Weights of a small mixture-of-experts language model, trained from scratch on English Wikipedia: vocabulary 15579.
Below are experts of layer 2 (counted from 0) of a mixture-of-experts language model. Rows are named router (the router's row for the expert) and show model dimensions 0-159. Each number is 500 + 50 x the weight over its row's rms, rounded and kept within 0 to 999. Numbers have three digits each.
After each expert's rows: a language model's description of what the expert responds to; "comes after" lists some tokens at least twice as common just before its tokens as in all text. This comes from a sample of Wikipedia text that the model never trained on. Tokens count by the router's weight.

# expert 52
router:474608517627542600458429459566446596555532493501457445529498447501494513504469495503529454476467507473505532474558545527483529437464516571466519507399461434490541500536527511492473520430485475460420553436582550502525467531512489447572494548511439492452562551563512517391540510522603566565542404479467546525537412553509459493592498539409621428399508482531468521544525501476510434446578435627503546499520477543588562543540589471550510529443508521495586457507440607491486494530504471
First word pieces of capitalized foreign or unusual names and places split into subwords, e.g. Ma-ẓʿū, Ban-erjee, Moz-ambique.
comes after: ":", " the", " of", "-", "|", " by"

# expert 49
router:495540522590549481488459586612524537587557416526498497463528422410480406439513484475513504593517479573570496484527580574440536455566592592435506534398515439376484449435587460525421568525496507529556596507604535547477480532453442513533529446525488480391472492486450524510565491548461482606458494440475493577572506533450510530512518553534605490483504530487545447535504521446576445456485492500467491525524456576458539494545491443428415561548544463498539494463511580497488548491470490
Opening letter or syllable of a capitalized proper name, often after a pipe or comma, such as G, K, Cool-gardie, Nic-aragua.
comes after: " |", ":", "-", " of", "|", ";"

# expert 41
router:471505543525533605595471443504468545499461417531498491526515535492507488541465507440509563572523578429505485547481453500428444616409533526436511550498473466412502500566405504488456568548541555564505547443529483549535500556528494501560536527454494555382588544529474463513396465421499507566559500373532427469555460507456494433486487607454541558497487571479518507427503510543573537578513404608470537472450491503519421500589474523435419500480496489493531446486540611532395481505463541
Bare space tokens in tables before numbers, plus space-prefixed capital or lowercase letter pieces starting words, like P-assengers, T-utush, c-ounsel.
comes after: " |", "|", " (", " \"", ":", ";"

# expert 15
router:359544462566576538520500388465360383543440457488548481536489555532521532504547458508476459351551516485525473457547461442491451438539458437449501495469506450459512480451479416532521416473497524543467501451479488489471428516503442477515452581550545426427461511434486412516536488519411541491392419571469448521515427532547509476498479492461531509472392476486448508509523492470488483506513520393481451485525514534533558538561369483546458519584571498461529500517488474564470602512385518
Common nouns and pronouns after the, a or was, such as part, name, career, area, it, this, plus table headers like Venue.
comes after: "-", " the", " was", " a", " to", " his"

# expert 21
router:394435499476418638590437469522539486482475448546377470507509554472560553461573532496486445574605593442534442532461495451497464588455521545522472566473475470464472498489484399581482471592550464524479571406553487489458486474577464533552468587511527556523553491435407563524475513411536486476522533527523441506446513474500459478410571602485454438525531547504519355550461491554489502476462449495504487490480488497469512535533478454493480485534490465590467570589573429471421547506473472
Year-prefix pieces like 201 and 199, table pipes and decimal points in numbers, and words opening an aside after a dash or parenthesis: a, aged, born.
comes after: " ", " (", "1", "-", "|", "2"

# expert 56
router:471554580547406501536527453587455536560599469430522506536394476424471419510459513492448453480491501438508472477421526473457474505499493508562535510489504421514470493476466428508451467438479490488476504578534521514463476495564431445542509443479453451496475511569414483479498574468530467528564594462463573533552554573462409497401464429608496522434533555413556576467497561358540479450487462511492481412470481578473479544510625447576476505475442418459577468519541516441582492564488563
Articles, numerals, and quantifiers opening a noun phrase, e.g. a, The, one, most, some, first, United, percent signs.
comes after: " the", ",", " and", " of", " a", ":"

# expert 48
router:568428496513489445603536453521586467552513464512515420500453528462517461495438523499531470480451491633572627544375505547481546503398550557527512509546527460422530463459476445525458451567480534601516505501467549514433470444519536455538512459430543557489551419552566471613529467537500432494516476567520486497518525459510530496552511517448507434514433526596552461474525510496434574572555572467524383568534557598400484545565447447453510577472542476500572557528499460579482499505461559
Units, sports statistics words and pronouns in tables and bios, like yards, record, place, ft, kg, he, him, digits in scores.
comes after: " |", " ", "–", ";", " –", " ."

# expert 30
router:505490536411465412528581406591487508526512565498486452549448508539491468498535478546533431544519391457535455469456524500510554453530445475602545515542552501451407424509532379425519451478527456517452465536502523508446536513535520487487517494520542437550498446482516457477526549531580493542415491410542567475514484581464527419486460443589491502404531561354537507391541564493474556535399493502476407511531459497519453485504614514590425450468486446420465477559464471465540467592546456
Adjectives and number words right after the, a or and, such as single, former, two, new, North, plus table pipes.
comes after: " |\n", " the", " a", " an", " The", " United"

# expert 61
router:540457521511438429486492540555541525575513521412568550472578508446498570510495569535492536497638510491450438523524519439487486562498512441485478536429484514497539446410514449468493606508496491615433489514559506527484562459438498568392457492465493551478474564516519567564549440566551507469516480458502459595469518583525528513505514572508515438568551601483570541538494519468435531572474398549439518477527580565426565501450501439456612401506563539457470436482543407493476626487512538
Line-initial list hyphens, heading equals signs, table pipes, and en dashes in score or season ranges like 2009–10.
comes after: "\n", ")\n", " |\n", ".\n\n", ".\n", " |\n\n"